{"n_layer": 12, "d_model": 160, "n_experts": 48, "experts_per_token": 3, "d_expert": 64, "d_shared_expert": 192, "activation": "tanh_gelu", "moe_layers": [0, 1, 2, 3, 4, 5, 6, 7, 8, 9, 10, 11], "router_score": "softmax", "normalize_top_k": true, "routed_scale": 1.73, "balance_loss": 0.00267, "balance_bias": false, "router_z_loss": 0.0001, "n_groups": 8, "groups_per_token": 2, "init_std_router": 0.0157, "lr_router": 0.00156, "n_head": 2, "n_kv_head": 2, "head_dim": 64, "vocab_size": 5333, "norm": "layernorm", "norm_place": "pre", "norm_eps": 1e-06, "positions": "rope", "rope_base": 10000.0, "rope_fraction": 0.5, "qk_norm": false, "attn_scale": 0.125, "tie_embeddings": false, "parallel_block": true, "extras": ["capped logits"], "init": "uniform", "init_std_qkv": 0.107, "init_std_o": 0.0, "init_std_up": 0.107, "init_std_down": 0.0, "optimizer": "adamw", "lr": 0.00178, "beta1": 0.95, "beta2": 0.99, "weight_decay": 0.086, "lr_head": 0.0105, "grad_clip": 1.0, "warmup_steps": 414, "schedule": "wsd", "decay_fraction": 1.0, "decay_shape": "linear", "final_lr_fraction": 0.02, "batch_tokens": 65536, "seq_len": 1024, "doc_mask": true, "train_tokens": 486000000, "steps": 7416, "dataset": "wikipedia_en"}
Below are experts of layer 6 (counted from 0) of a mixture-of-experts language model. Rows are named router (the router's row for the expert), up (a neuron's input weights, with its number), down (a neuron's output weights, with its number) and show model dimensions 128-159. Each number is 128 + 32 x the weight over its row's rms, rounded and kept within 0 to 255.
After each expert's rows: a language model's description of what the expert responds to; "gets" lists some tokens that make up at least twice as much of what it gets as of all text. This comes from a sample of Wikipedia text that the model never trained on. Tokens count by the router's weight.

# expert 39
router [137 221 142 149 129 110  88 190  98 132 123  67  82 130 121 112 151 106 123 100  80 115 139 111 169  89 109 130 141 144 119  93]
up0 [152 189  99  62 114 165 139 156  90 151 153 190 147 132 144 179 137 133 125 157 130 107  94 172  88 156  68 157 113 157 191  79]
down0 [175  74 172  57 106 101 102 181 163 100 162 132 129 145 146 102 125  77 138 130  83 152 123 118 131  96  99 118 146  60  97 122]
up1 [109 106 138  97 126  73 112 145 131 141 183 117 127  89 128 129 141 137 131  93 105 117 153 141 116 111 140  87 154 155  91 182]
down1 [128  71 158 159 128  96 135 135 112 120 159  90 152 173  77 167 163 153 162 150  40 112 127 151 149 134 162 177 165  59 132 101]
up2 [144  56 114 126  88  56 118 137 105 118 167 128 133 174 139 143 112  86 141  89 139 128 171 139  95  89 149 105 138 141 111  78]
down2 [110 175 152  92 187  90 123 115 143 141 168 146 131  80 148 114 112 145  75 133 111 192 142 112 139 154 162 165 135 119 138 133]
up3 [128 145 157 147 123 103 138 135 135 105 165 102  75 132 127 123 148 129 130 161  66  81 146 140 196 139 165 159  56  65  93 157]
down3 [123 166  56 132 119 124 167 151 146 150  72 123 169 164 133 127 143 135 159 136 111 114 111 124  94 164 106 118 145 122 129 119]
up4 [147  99 126  66 103 135 101 136 126 111 179  99 123 127 209 109 131  84 185 138  98  93 114 134 106 161 110  91 128 181 118 158]
down4 [160 146 134  95  94 181 169 128 157 120 117 108 133 131 160 154  38 127 142 162 139 158 147 106 157 134 161 123  75 128 152 121]
up5 [ 97 209 157  63 116 121 105 155 140 163 106 117  99 123 107 129 151 131 139 114 141 133 136 155 158 124 141 155 119 156 144 132]
down5 [122 124 129 171 151  88 153 118 124 189 103 110 176 128 136 126  76 108 125 172 166 132  86  71 149 126  40 134 100 137  90  99]
up6 [ 93 143  69 108 173 147 128 182 152 119 149  80 160 112 150 119 167  52 130 111  74 163 107 178 112  57 105 151 109 161 165 116]
down6 [151 115 127 158 106 115 211 167 137 132  83  62 125 112 111 122 132 187 123 156 128  71 175 187 101 127  96 145 141 140 158 131]
up7 [117 108  96  87  85 123 107 160  83 111 145 140 111 150 166 132 148 164 190 190 121 126  89 137 122  87  91 130 117  97 157 131]
down7 [177 109 115 134 123 168 148 107 150 129 119 161 139  98 135 133 134  94 104 126  59 159 142 131 150  78 149 127 107 139  92 124]
up8 [134 141 160 108 124 153 152 114 123 198  93 153 126  81 128 158 120 167 191 139 157 104  87 195 122 109 131 122 125  96  94 119]
down8 [162 105  91  92 102 145  98 182 122 149  98 117 159 191 133 155 122 166 149 119 131 132  85 110 115 157 125 123 117 127  34  94]
up9 [112 159 165 121 181 101 133  89 142 143  95 109 125 146  76 128 120 154 143  89 108 127  87 153 131 182 117 141 138 102  98  80]
down9 [ 95 105 180  92 101  72 161 144 196 180 102 160 102 185 110 125 109 124 186 135 181 166 139 132 140 176 123 147 139 102 181 145]
up10 [ 63 184 143 159  94 118 101  63 137 124 105 130 180 158 113 105 142 161 176 171 103 119  73 142 201  62 139 100 109 103 132  97]
down10 [139  93 111  95  99 137  96 135  92 155  74 138 143  96 128 113 100  83  94  94 193  93 155  99  93 149 118  95 113 129 134 163]
up11 [139  51 141  94 122 115 154  56 139 153 132 140 105 137 122  75 139 156 119 168  99 168 163 143  74 135 169 177 164 155 117 140]
down11 [ 98 206 114 118 134 160 171 179 122 116 175 134  94  92 142 163 127 128 140 131 139  63 141 151 132 144 135  73 120 170 105 170]
up12 [163 167 116 147 139 160 102 153 160 137 142 122 136 187 124 174 168 123 131 134  80  63 148 146 109 132 109 161 193  90 112 125]
down12 [114 118 101 157 137 114 146 103 142 130 118  99 126 130  98 141 132 168  95 129 149 133 164 155 151 102 117  97 114 135  91 119]
up13 [136 191  60 160 113 158 130 159 145 139 136 134 122 148 119 115 145  79 107  79 157 133 105 180 152 153  87 144 155 108 156 121]
down13 [ 71 150  79 133 135 137 137  73 135 131 162 112 139  85 116 158 125 115 108 116 200 143 143 165 152 202 156 105  72 121 138 111]
up14 [140 142  83 165 127 107 138 129 165 122 105 175 126 207 165 174  88 143 111 135  39  81 167 149 132  79  64 180 121 150 117  68]
down14 [157  80 133 197 173 123 101 138 108 133 108 182 109 144  98 124 202 121 109 128 119 130  75 163 157 100 120 144 101  82  61 113]
It responds to: Word-final pieces. Final pieces completing a word or compound, such as Recovery, Afternoon, heart, Window, century, back.
gets: "y", "th", "er", "ly", "en", "n"

# expert 36
router [182 164  98 189 170 140  86 142 161 146 212  74 119 110 110 111 103 172 112 143 112 143 128 133 169 143  84  98 119 121 117 105]
up0 [152 106 151 185 137 106 141 104 120  87 103 100 120 166 120 123 118 154 110  88  75 183 143 133 202 152 157 154 113 115 128 129]
down0 [107 203 124  54 143 170 121 155 129 144 157 151 188 114 134 166 147  94 162 137 112  84 126 162  67 166 130  82 186 205 147 156]
up1 [ 98 133 165 142 165 127 144 182 149 167 143 102 114 103 121 115  90 142 204 170 124 143  81 151 146  73  92 150 150  97 166 133]
down1 [129 153 114  96 129 177 130 150 130 110 144 154  80  61 172  31 101 207 137 108 165 106 194 152 137  90  85 120 116 150 108 121]
up2 [138 153 147 149 113 116 146  97 160 206  98 146 149  81 148  73  77 111 170 166 117 116 151 138 159 164 121 151 151 107 102 127]
down2 [126 169 178 142 114 147 110 129 123  72 159 126 152  43 201 154 111  84  99  84 136  94  88  68 119 105 104 156  95 126 116 153]
up3 [149 151  84 130 143  69 117  98  69 144  65 116 106 165 111 103 127 173 141 103 123 143 121 129 149 111  94  93 149 136 126  88]
down3 [ 81 148 114  99 128 115 140 131 159 107 197 177 129 115 199 161 176 117 154  92 176 109 202 154 188  99 146 100  93 113  82 108]
up4 [122 140 103 195 151 180  73 127 103 135 117  82 176 121 119 112 156 193 167 136  85 173 151 128 146  90 116 153 170 134  82 110]
down4 [138  73 146 148 133 117  88 131 131 168 130 106 141 157  94 166 103 124 165 148  78  85  69  78 177  84  53 129 135 114 144  81]
up5 [133 142  96 121 116 108 136 193 152 113 151 171 102 119  83 113 129 147 155 126 189 185 138 113 130 136 136  87 121 136  71 129]
down5 [167 151 125  53 108 119 112  88 145 120 130  76 177  97 163 160  95 140 119 161 102 148 117  68 154  82  87 127 157 120 157 134]
up6 [127 142  90 124 114 140  91 135  82 134  76 128  32 139 158 154 109 131 158 102 128 117 136 104 137 190 145 160 185 194 109  86]
down6 [ 92 154 156 139 137 122 111 123 116  86 117 113 157 165  47 163  53 134 110 132 143 152 119 151  93 148  75  92 147 109 122 162]
up7 [168 160 120 113 137 114 148 128  85 128 168 150 108 141 103 136  99 127 128 130 121  34  94 137 135 118 105 119 134 130 163 147]
down7 [124 159 172  95 129 148 134 157  87 122 113 117 106 153 152  84 102 185 105 191  86 143 132 116 133  36 120 108  71 172 157 178]
up8 [169 156 125 167 116 171 177 146 156 137 181  74 122 114  95 164 113 135 164  90 123 145 121 112 105 119 102 113  72  72 152 160]
down8 [158 106 148 211  95 149 154 131  87 155 102 109 108 153  95 173 150 161 144 144  88 128 103 120 216 149 109 140 149 135  87 105]
up9 [147 145 130 143 122 127 167 120  92 121 158 149  82 141 153 143  66 110 150 143 172 134 150  56  95 141 167 122 140 170 111 172]
down9 [143 100  74 166 183 119 182  79 146 118 139 138  89 148 192 108 160 181 155  91 110 109  73 119 127 183  96 129 171 139  97 144]
up10 [168 119 103 180 198 161  96 132 103  78 146 139 144 106 121 157 159  78 139 124 117 161 103  97 155  65  73 171 144 127 159  99]
down10 [ 55 121 164 136 114  95  93 143 150 142 108 144  43 172 141 146 152 178 126 164 121 138 123 136 136 136 148 118 145  99  89 138]
up11 [153 149 152 213 130  69 111 160  86 158 180  77 107 117 119  23 127 185 144 124  87 159 126 152 140 159 141 104 148 125  99 107]
down11 [ 64 120 121 132 117 174 130  94 112 122 145 131 124 101 122  69 104 124 123 172 180 156  50  69 136 113  83 137 132  81 140 142]
up12 [106 141 151 128 105 154 127 140 110 183 128 102 150  77 162 160  98 126 128 116  88 175  88  92 137 171 140 153 144 168 112 164]
down12 [133 139 128 173 154 158 144 200 146 151 158 154 140 136 143 140 108 145 193 130 139 108 126  71 105 154 118 149 200  91 139 153]
up13 [176 175 128 191 162 167  94 119 154 194  93 127 143 192  85  78  82 101 116 147 115 147  92 104 178 107 156 131 106  83 147 102]
down13 [ 91 148 162 134 150  87 147  82  76 139 112 133 104 114 134 190 177 138  93 144 187 139 151  85 114 158 165 137  97 150 149 131]
up14 [129 138 145 165 144 119 122 177 163 134  98 154  85 124 156 117  83 157  97 135 160 148 116 114 188 119 160 129 169  99  65 136]
down14 [109 165  90  58 131 125 121 115 189 136 136 115  68 102  61 144 117 132 134 125 105  55 139 137 159 110  80  89 148 130 163 100]
It responds to: Nationality and role words. Suffixes such as ist, ic, ian and words like politician, Roman, Soviet, civil, plus middle digits of numbers.
gets: "ist", "ic", "0", "4", "er", "an"

# expert 34
router [141 184 117 154 141 136  50 160 162 173 124 126 101 130 173  77 138 130 138 129 116 105 127  86 160 128 120 107 127 125 155 112]
up0 [122 143 126 160 126  69 141 182  84 149 122 157 104  80  98 105 109 200 162 153 150 128  99 159 169  85  91 146 189 110 107 115]
down0 [129  72  86 130 120 129 123 173 151 178 140  99 110 115 118  85 155 107 112 129 178 118 152 135 133 114 148 111 174 154 180 178]
up1 [118 131 146 121 106 140 158 122  63 119 143 115 211 142  90  83 107 117 153  95 141 113 141 164 146 116 110 175 149 148  79 127]
down1 [123 117 161 111 185 126 122 101 155 137 141 139  90  96 188 151 148 137  80 104  81 108  82 116 139 111 112 109 105 116 206  90]
up2 [120 144 155 117 172  70 162  52 139 102 157 126 109 130  76 136 129 123 103 106 112 163 114 175 183 126  99 115 194  87 113  82]
down2 [ 86  80 192  80 134 121  98 113 131 151 101 137 141 150  64 149 119 128 159 123 137 191 115 134 140 109 122 128 142 112 135 123]
up3 [168 110 147 148 139  95 196 160 157 113 167 164 126 186 120 124 158 145 146 189  64 124 127 178  98 102 154 170  74 104 162 144]
down3 [ 29 148 199  68 187  85  74  96 133 145 165 152 162 126 163 150 135 153  86 116 159 190 156 114 106 128 122 109  92 116  70  91]
up4 [ 98 139 143  72 142 171  90 151 160 112 110 132 163 178 112 159 146  81 100 167 152  94 162 130 145 153 100  86 185 101 179 115]
down4 [161 101 134  81 140 118 111 110 131  97 130 124 122 101 109 193 118  65 139  98 191 127 107 152  95 161 157 136 156 141 112 176]
up5 [135 108 151 159 116 137  87 134 131 119  89  95 178 126 111  90 131 137 115 155 115 106 121 114 141 177 183  96 124 114 136 136]
down5 [ 60 145 115 108 210  98 184 147 122 137 157 152 101 139 121 170 139  91  99 101 101 151 145 147  85 144 100 141  94 153  91 100]
up6 [ 90 113 193 106 134  97 111 145 171 132 135 169 118 139 151  96 127  85 148 132 152  91  99 123 170 154 135 116 188 131 118 175]
down6 [115 137 159 115 112 151 157 191  90 133 100 146 124 121  91  98 135 147 180  86  49 233  61 138 111  98  99 201 143 180 136 127]
up7 [154 202 128 124 124 138  90 167 120 193 106  70 137 147 142 122 142 119 141  91 115 110 150 152 139 163  85 129  92 130 155  76]
down7 [147 115  95 172 131 157 124 193 149  87  66 155 141 117 130 137   9 154 153  98 175 167  63 162 146 131 146 187 148 160  81 145]
up8 [140 133 117  76 146 150 101 124 121 139 128 137 124 126 156 170 159 178  58 182 155 129 137  83 144 157 118 181 141 167 160 145]
down8 [ 69 132 138 187 112 103 203  72 148 157 152 134 114 136  78 139 107  93 151 144 105 160 115 134  91 119 152  90 124 120 104 129]
up9 [166 150 126 187 179 170 102 185 152 144 165 102 101 132 134 117 132 112 116 120 107  99 116 120 154 177 110 111  87  64 143 131]
down9 [114 110 115 165 158 122 157 164 181 117 115 103 127  90 160 181 116 149 111 104 127 126 105 142 145  82 114 130 200 123 114 170]
up10 [154  64 186 135 165 109 163 106 122 111 142  92  81 130 121  68 114  84 136 127 114 127 185 146  97  78 129 121 155 118 140 142]
down10 [131 135 108 148  96 127 162 171 148 140  80  75 124  72 150 157  73 149 143  93 105 158  71 151 118 157  90 158  87 135 103  94]
up11 [106 148 125  94 114 106 134 134  99 132 143 109 188 163 133  79 106 103 133 126 144 121 157  99 157 145 178 108  83  97 144 156]
down11 [144 144 130 143 189  98 129 158 106 136  95 172  84 136  60 139 172 104 116 109  87 169  97 107 182 115 109 159 166 116 148 113]
up12 [151 143 102 122 164 120 154 190 150  83 135 126 141 134  71 119 143 156 129 126 127  84 122 164 108 119  45  95 120 113 160 103]
down12 [101  92 130 137 142  98 139  87 117 181 148 133 117 234 146 168 209 128 166 151 146 109 127 123 111 160 102  88  85 134 164  97]
up13 [187 127 114 137 159 106  99 130 202 180  85  84 104 102  99 157 125 176 127  84  65 102 127 149 130 112  57  84 158 163 129 126]
down13 [ 58 106 150  81 136 209 105 145 118  99 182 195 131 124 142 110 158  82 123 111 173 167 100 164  63 129 134 170 120 137 198 124]
up14 [111 118 120 101 143 178 100 153 176 103 114 152 148 149 103 138  98 113 163 117  91 106 159 151 105 156  89 128 105 104 129 126]
down14 [222  99  97  96 110  92 171 146 160 131 119 141 132 163 146 117 147 158 108 131 109  64 128 160 169 136 125 114 177 205 113 138]
It responds to: Surname and taxon endings. Closing pieces of surnames, given names and Latin taxon names, such as -ić, -ski, -son, -idae, Gabri-ela.
gets: "is", "en", "on", "us", "in", "an"

# expert 27
router [172 135  72 138 141 166  35 137  77 138 175 136 123  76 123 141  69  99 101 118 134 125 123  97 115 137 161 192  99 155 117 116]
up0 [128 109 143  93 194 101 140 153  96 110  60  95 164 130 131 104  86 140 121 144 112  88 101 162 149 113 181 164 110 166  92 139]
down0 [179  66 191 182 123 125 117 183 139  85 104 122 150 100 130 133 153 122 148  98 109  97 124 152 151 134  99 119 134 116 140 132]
up1 [ 97 117 172  93 107 126 144 145 103 155  99  92 126  92  89 115 148 120 120 205 134 117  89 148  92 153 161 120 171 199 134  87]
down1 [174  85  89 198  92 114 105 191 108 138 116  88 187 127 168 115 121 141 123 118 142  97 166 171 118 139 147 128  94 113  68 140]
up2 [118 134 127 126 169  90 161 128 110  93 119 179  86  93 152 167  80  90  81 165 122 146 112 140 154 160 132 144 137 142 114  76]
down2 [121  73 111 139 144 126 167 184 140 140 105 167 104 137 153 165 141  89 211 137 119 110  22  87 143 136  78 120 171 102  96 141]
up3 [121 158 132 145 106 181  89 158 120 110 127 103 124 118 185 175  96 128 108 102 107 100 137  59 163  93 171 149 118 134 177 132]
down3 [134  97 152 115 158 162 167 111 165 109 128 120  63 169  99 136 117 181 127 168 149  74 161 189 134 145  85  62 146 101  90 129]
up4 [ 89 105 152  99 190 106  99 138 110 150 153 148 157  79 170 146  83 155 153 116 115 126  78 164 119  64  89 164 154 162  85 123]
down4 [104  55 135  98  93  81 166 116 144 182 149  51 136 129 102 130 118 140 143 119  79 121 127 132 127 131 100 147 177 132 119 118]
up5 [179 102  97 107  87 110  97  91  71 125 104 174 174 168 141  99 126 194 139 133 127 118 106 156 192  91 121 110 133 128 131 154]
down5 [121  97  93 142 138  62  93 127 163 135 146 152 114 108 102 166 173  97  85 179 121 115 135 131 121 138 135 108 160 125 110  96]
up6 [165  97 111 125 107 137 120 147  88 134 128 168  87 150 130 152 123 119 138 106 157 129 114 136 103 205  80 164 142 147 191 154]
down6 [136 139 185 157 160 183 147 123 123 112 186 137 107  60 139 137 167 148 165 126 111 111 143 145 160 108 165  89 144 107 140 123]
up7 [131 164 117 128 100 146 165 117 132 110  91 163 122  88  63 177  89 131 155 101  97 104 121 166 103 132  97 208 122 151 193 123]
down7 [131 143 114 167 163 142 112 112  88 129  68 142  89  94 128 125 157  89 158 151 108 137 119  95 148 147 169 134 103 148 101 149]
up8 [137 153  82  98 157 150  77 116  96 108 195 106 108 119 210 122  85 163 132 128 111  36 154 145 144  89 184 120  89 140  90  98]
down8 [ 90 173 100 136 129 118 151 127 151 135 187  90 127 137 175 161 108 140 113  88 100 175 136 157  90 111 102 103 118 141 104 128]
up9 [144 122 180 126 146 158 135 141 169 114 130 109 146  95 115 104 113 103 132 125 147 106 161 119  87 127 110 118 109 132  85 142]
down9 [130 100 114 106 128 164 110 195 119 118 159  92 115 133  95 108 152 158 130  94 169 140 140 165 173 122 124 151 139 167 143 143]
up10 [122 168 110 100 128  91  75 134 144 110 169 173 104 130 147 136 188 126  99 115 102  99 122  69 185 159 131  55 107 150 144 129]
down10 [148 112 117 133 131 141 177  92  60 113  57 103 148 137 158 154 103 105 132 116  93 121 153 147  56 170 111 200 119 107 120 135]
up11 [ 93 149 113 124 159 137 143 166 178 129 167 158 115 125 174 166 128 137  89 114 133  75 162 135 144 111  55 120 154 119 160  98]
down11 [122 110 172  83 135 179 161  60 102  95 123  88 122 105 119 163  90  73 193 127 119 177 144 176 115 160 181 117  91 135 120 164]
up12 [132  99 148 130 128 122 120 133 100 167 117 158 116 158 116  52 150 183  99 103  75 118 135  83 173 114 156 196 112 175 128 125]
down12 [132 126 117 150 112 113  55 172 133 141 106 126 155 187 182 150  74 168  98 105 145  90 173 116 137 138  93 122 149 173  97  65]
up13 [105  77  71  99 126  93 110 110 162 116 153 184 126 126 156 160 131 152  86 211 153  89 109 111 137 178 133 187 124 134  96  93]
down13 [ 79 130 116  49 132 176 142 141 142 128 122 120 122  75 102 143 118  55 157 122  89 119 172 163 128 161 109 128 152 103 153 149]
up14 [ 70 123 182 105 169 184  91 118 151 153 131 191 149  55 116 194 117 137 133 142 176 139  70 164 133 114 121 164  94 138 131 119]
down14 [132 113 164  98 128 125 119  57 107 110 100 139 114  87 136 116 151 124 145 137 111 130 140 110  82 148 110 167 155 156 170 171]
It responds to: Math, IPA and taxonomy. Symbols and short pieces in LaTeX formulas, IPA transcriptions and species names, such as backslash, =, et al., S. loricatus.
gets: " to", " –", " -", "}", " d", " /"

# expert 41
router [158 146 120 107 178  82  79 129 153 177 174  86  95  70 163 148  63 160  76 117 142  93 109  68 128  99 162 131 109 161 118 124]
up0 [125 154  72 131 159 106 167 139 131 154 103 109 144 109 188  74  73  73 110 125 173 156 169  93 141  65  99 152 123  92  91 107]
down0 [125  92 194 155  84  94 165 113 132 128 188 182  79 204  80 130 186 173  88 112 130 142 161 118 155 162 149 192  99 182 124  98]
up1 [147 190  82 141 125 143  99 153  68 126  91 110 105  83 103 151 144  76 132  86 121 134 132  68  80 123 141 140 122 113  95 129]
down1 [ 84 153 156 101 140 128 147 145 188  99 172  91 140 156 104 104  98 120 143  69 159 102  97 118 114 174 177 198 134 118 154  81]
up2 [129 151 175 143 202  72 165 123 125 172 130 182 166 103 116 102  89 136 117 124 148 132 106 104 192 146  55 178 125 106  94 115]
down2 [143 150 144  53 173 108  67  95 161 131 124  92 159 163 113 150 108 156 151 106 133 132 121  99 142 133 118 120  83 178  67  90]
up3 [168 155 124  67 147 128 163  92 106 144 127 123 171 153  87 134 148 131 121  86 101 145 118  91 102 130  97 160 150  88 122 127]
down3 [ 79 136 204 133 159 163 136 131 130 168 104 138 160  54 145 164 141 184 144 142 132 143 122 126  74 171 199  94 112  85  91 175]
up4 [124 101 103  80 110 118 142 119 175  97 189 117 130 149 155 127  69  65  83 132 118 145  96 160 163 150 149 183 111 104 108 172]
down4 [165  88 170 136 106 120  87 109 122 154 110  70 131 150  48 150 140 172 165  44 148 101  76 132 136  99 140 153 157 138 160 118]
up5 [108 148 105 104 193 103  88 117 135 117 109 133  79  78  67 157  89 191 127  96 170 174 151 116  86 115  78 169 102 131 169 169]
down5 [142 182 141 114 121 169 136  74 163 108 155 119 168 141 144 136 127 104 148 100 121 148 121 121 110 123  91  99 114 132 148 159]
up6 [171  76 109 172 132 105 135 151 138 133  54 109 169 126 126 132 120 102 114 169 115 140 142 142 127  80 135 135 171  89 157  98]
down6 [ 45  96 115  82 172 136 122 137 149  58  88 159 116  76  94 140 138  82 135 161 115 127 156 115 153 118  72 128 170 156 110  95]
up7 [151 126 149 153  61 116 120 142 173 184 128 120 126 154 205 134  79 114 136 100  97 142 123  85 124 101  65 154  99 154 115 143]
down7 [ 99 103 112 144 171 126 134 123 102 141 158 148 116 147 127 140  92 151 131 137 118 137  78 130 139  76  81 144 181 135 166 145]
up8 [102 162 137 152 166 121 103 106 176 135 147 160 119  84 146 102  62 151 157 152  95 131  73 120 168 133 146 140  84 148 128 103]
down8 [172  72 180  62  55 141 132 174 118 117 106 177 165 127 146 180 109  90 142 107 164 143 147 161 112 102  99 228 142 106 140 157]
up9 [175  94 145 139 185 177 162 144 147 155 131  97 119 176 112 163 145 152 146 146  82 115 138  99  88 168 118  91  97 171 187  79]
down9 [128 118 118 144 202 108 124 165 112  96 136 182 151  98  80 132 137 113  90 139 137 113 119 114 107 149 131  74 154 108 155 139]
up10 [159 150 121 128 118 119 150 129 121 126 114  78  85 114 109  84  95 145  97  60 156 134 177 159  82 141 120 181 150 125 140  94]
down10 [ 93  87 166  89 120 100 125 128 100 165 154 104 126 134 202 154 173 114 175  77  92 169  71 152 164 138 110 137 126  83 178 106]
up11 [ 98 182  96  86 169 172 114 154 190 132 181 122 168 169 195 110 143 168  68 121 144  45  93 141 153 107  92 114 155 113 165 120]
down11 [ 83 144  65 136 121 103  80  60 199 130 154  94  91 122 124 111 151 105 145 145 137 132 187 124  75 120 150 102 155 160  86 110]
up12 [149 181 119 100 161 136 122 118 159 131 150 201 147  91 128  95 130  99 163 104 180 136 121 110 115 155 135 168 125 136  95 132]
down12 [106 129 150  86  62 154 140 139  93 179 147 131 176 116 106 122 110 118  99  86  62  86  85 101 124 129 128 164 181 145 119 175]
up13 [163 162 148 121 201 120 147 134 197 174 214 142 119 103 151 173  87 183 102 149 119 115  71  71  88  77  95  90 146 121 148  91]
down13 [167 143 144 129  81  65  98  86 201 104 127  99 129  90 126 132  97 106 118 124 122 105 154 213 152 156 124 107 129 132 119 113]
up14 [195 107 112 117  96 145  81 165 142 136 127 105 102 126  42 104 104 131  75 123 109 160 176 137 146  99 189 109 159 145 157  90]
down14 [106 176 147 106 130 163 158 140 118 162 103 158 173 135 106 129 177  89 181 119 165 124 135 162 166 163  99  87 142 101 102 146]
It responds to: Suffix pieces in words. Word-ending suffix pieces such as -ant, -er, -ary, -one, -ive, e.g. Cervantes, entrant, consumer, Mercury, performative.
gets: "er", "ant", "ine", "ary", "ate", "one"

# expert 30
router [154 147 127 147 150  86 135 168 152 128 157  33  88  96 100 104 130 162 137 111  97  79 116 110 123 137 115 188 121 188 162  99]
up0 [184 168 141 159 181 162 120  95 120  88  79  81 117  89 103 116 116 108  62  94  89  94 118  64 119 166  90 117 115 149 129 102]
down0 [120 137 106 123 136 150 179 127 119 165 146 212  85  82 111 138  95 134 121 110 152 111 177 147 133 104 130 126 148 163 147 115]
up1 [122 196  92 112  81 119 133 159  84 127  88 122 143 153 130 132  99  99 115 125 132 115  85 107 181  83 135 197 118 174 101 134]
down1 [151 126 145 126 122 122 153 139  84 132 100 145  67 102 136 116  93 177 176  86 122 104 118 163 154 164 140  74 114 130 207 109]
up2 [125  53 143 130 151 167 105 156 160 110 179 150 174 102 207 173  74  41  97  90 183 111 117 149 152  71 140 169 139 106 121 131]
down2 [140 121 192 113 118 116 197 151 164 143 104 121  76 133  88 135 101 105 114 148  59 219 128 109 155 162 113 118  80 194 120 141]
up3 [196  97 154 124 121 100 141 146 116 129 164 147 180 119 101 170 105 105  84 149 132 103 166 163 156  94  66 135 121 136 131 158]
down3 [106 126 201 178 149 134 132 128 145 116  92 131 157 144 119 143 115 172 163 110 181 148  87 121  91 123 160 113 162  86 173 125]
up4 [130 139 138 169 101 129 149 194 143 118 164 128 148 190 147 164 100 135 120  86 115  85 107 137 123 105  80 125 158 113 105  49]
down4 [127 142 110 111 137 166 107 135 172 128  58 145  85 111 151 141  97 180 139 127  82 160 122 106 182  83 134 128 161  95  77 137]
up5 [173 163 128 112 160 150 122 182 133 125 169  70 148 144 151 110 160 102  94 129  69 163 122  94 151 154  99 140 159 136 110 164]
down5 [ 84 163 155 107 120 127 161 144 109 164 134 123 158 135  73 120 113 124 194 141 119  59  86 147 153 110 119 150  90  97 126 192]
up6 [163  97 138 134 109 175 170 197 168 142 121 155 120 114 166 128 157 136 127 137  84  97 140  83 114  94 130 163 155 105 145 116]
down6 [122 121 108 163 129 107  92 123 122 150 166 107 133 163 178 125 154 132 111 204 132  99 118 145 191 104 113 102  99 130  66  82]
up7 [150  61 104  90 203 128 137 112 190 189 154  97 154  93 108 116  63 169 162 141 146 123  75  91 125 123 146 122 116 160 151 124]
down7 [ 90 139 102 200 113 138 118 154 126  79 180 156 186 154 132 158 188  85 155 124 135 139 147 152 154 114  96 180 104 116 101 127]
up8 [104 163 140 159  94 178 146 175 111 111  81 116 117 123 143  96 128 126 128 119 105 100 135 111 112 116 177 144  70 137 149 148]
down8 [123 135 143  96 121 127 137 106 121 167 166 122 121 104 125 139 110 130 135 165  97 109 124 125 163  86 133  69 170  99 123 102]
up9 [151 139  85 135 159  77 148 121  98 119 185  78 160 101 201 123 121 158 129 148  68 111 120 154  75  98 140 161  99 153  92  98]
down9 [188 161  95  76 113 106 159 115 143 150 150  62  90 153 164 110 143 140 136 124  96 158 136 138  81 143 158 138 159 118  95 171]
up10 [143 130 137 152 144 152 131 223  79 162  79 122 137  74 166  58 155 107 158 101 173 202 114 124 149  97 148 136 138 136 174 114]
down10 [117 156 107 164 154 129 118 119 145 144 172 150 120 106  96 121  93 113 171 148 101 170 154 120 132  91  97 168  91 142 155 125]
up11 [139 107 116 173  81  81 168 157 166 118 183  85 136 100 130 171 124  94 137  79 112 134 111 128 141 111 157 104 118 172 129 151]
down11 [ 51  85  88 148 163 141 116 112 123  93  84 124  95 120 128 139 106 127 115 143 143 172 163 164 115 102  59 117 147 158 146 125]
up12 [ 62 117 144 112 160 100 142 135 118 165  94 132  99  55 143 106  83 179 186 209  92  76 109 167 128 196 111  84 144 203 155 175]
down12 [203 128  93 138 135 142 155 104 161 116 129 139 118 166 154 145 127 106 104 120 143 131 147 159 108 128 103 152 129 102  63  68]
up13 [118  97 114 158 146  98 104 169 219 150 159  73 132 134  76 121 131 108 110  69 103 144 136  88 118 178 127 139 164 183 164 103]
down13 [137  99 136 183 170  84 159 127 173 130 121 146 135 134 141  87 137  68 101 164 119  71  93 151 135 127 112 160 110 114 150 106]
up14 [165 168 122 124 189 155 111 188  94  98  70 110 168 165 135 189 142 150  90 124  84 101  93 118 161  93  96 167 146 177 137 177]
down14 [142 125 151 129  98 132 161 151 131  69 105 191 193 192 104 139 141 161  91  73 106  94 125 210 111 127 166 115 158 100 177  67]
It responds to: Mid-word pieces, zeros. Middle word pieces such as ig, id, vel in words like Intelligence and validity, zeros in numbers, and adjectives like high, major, large.
gets: "0", "ig", "ad", "id", "ian", " high"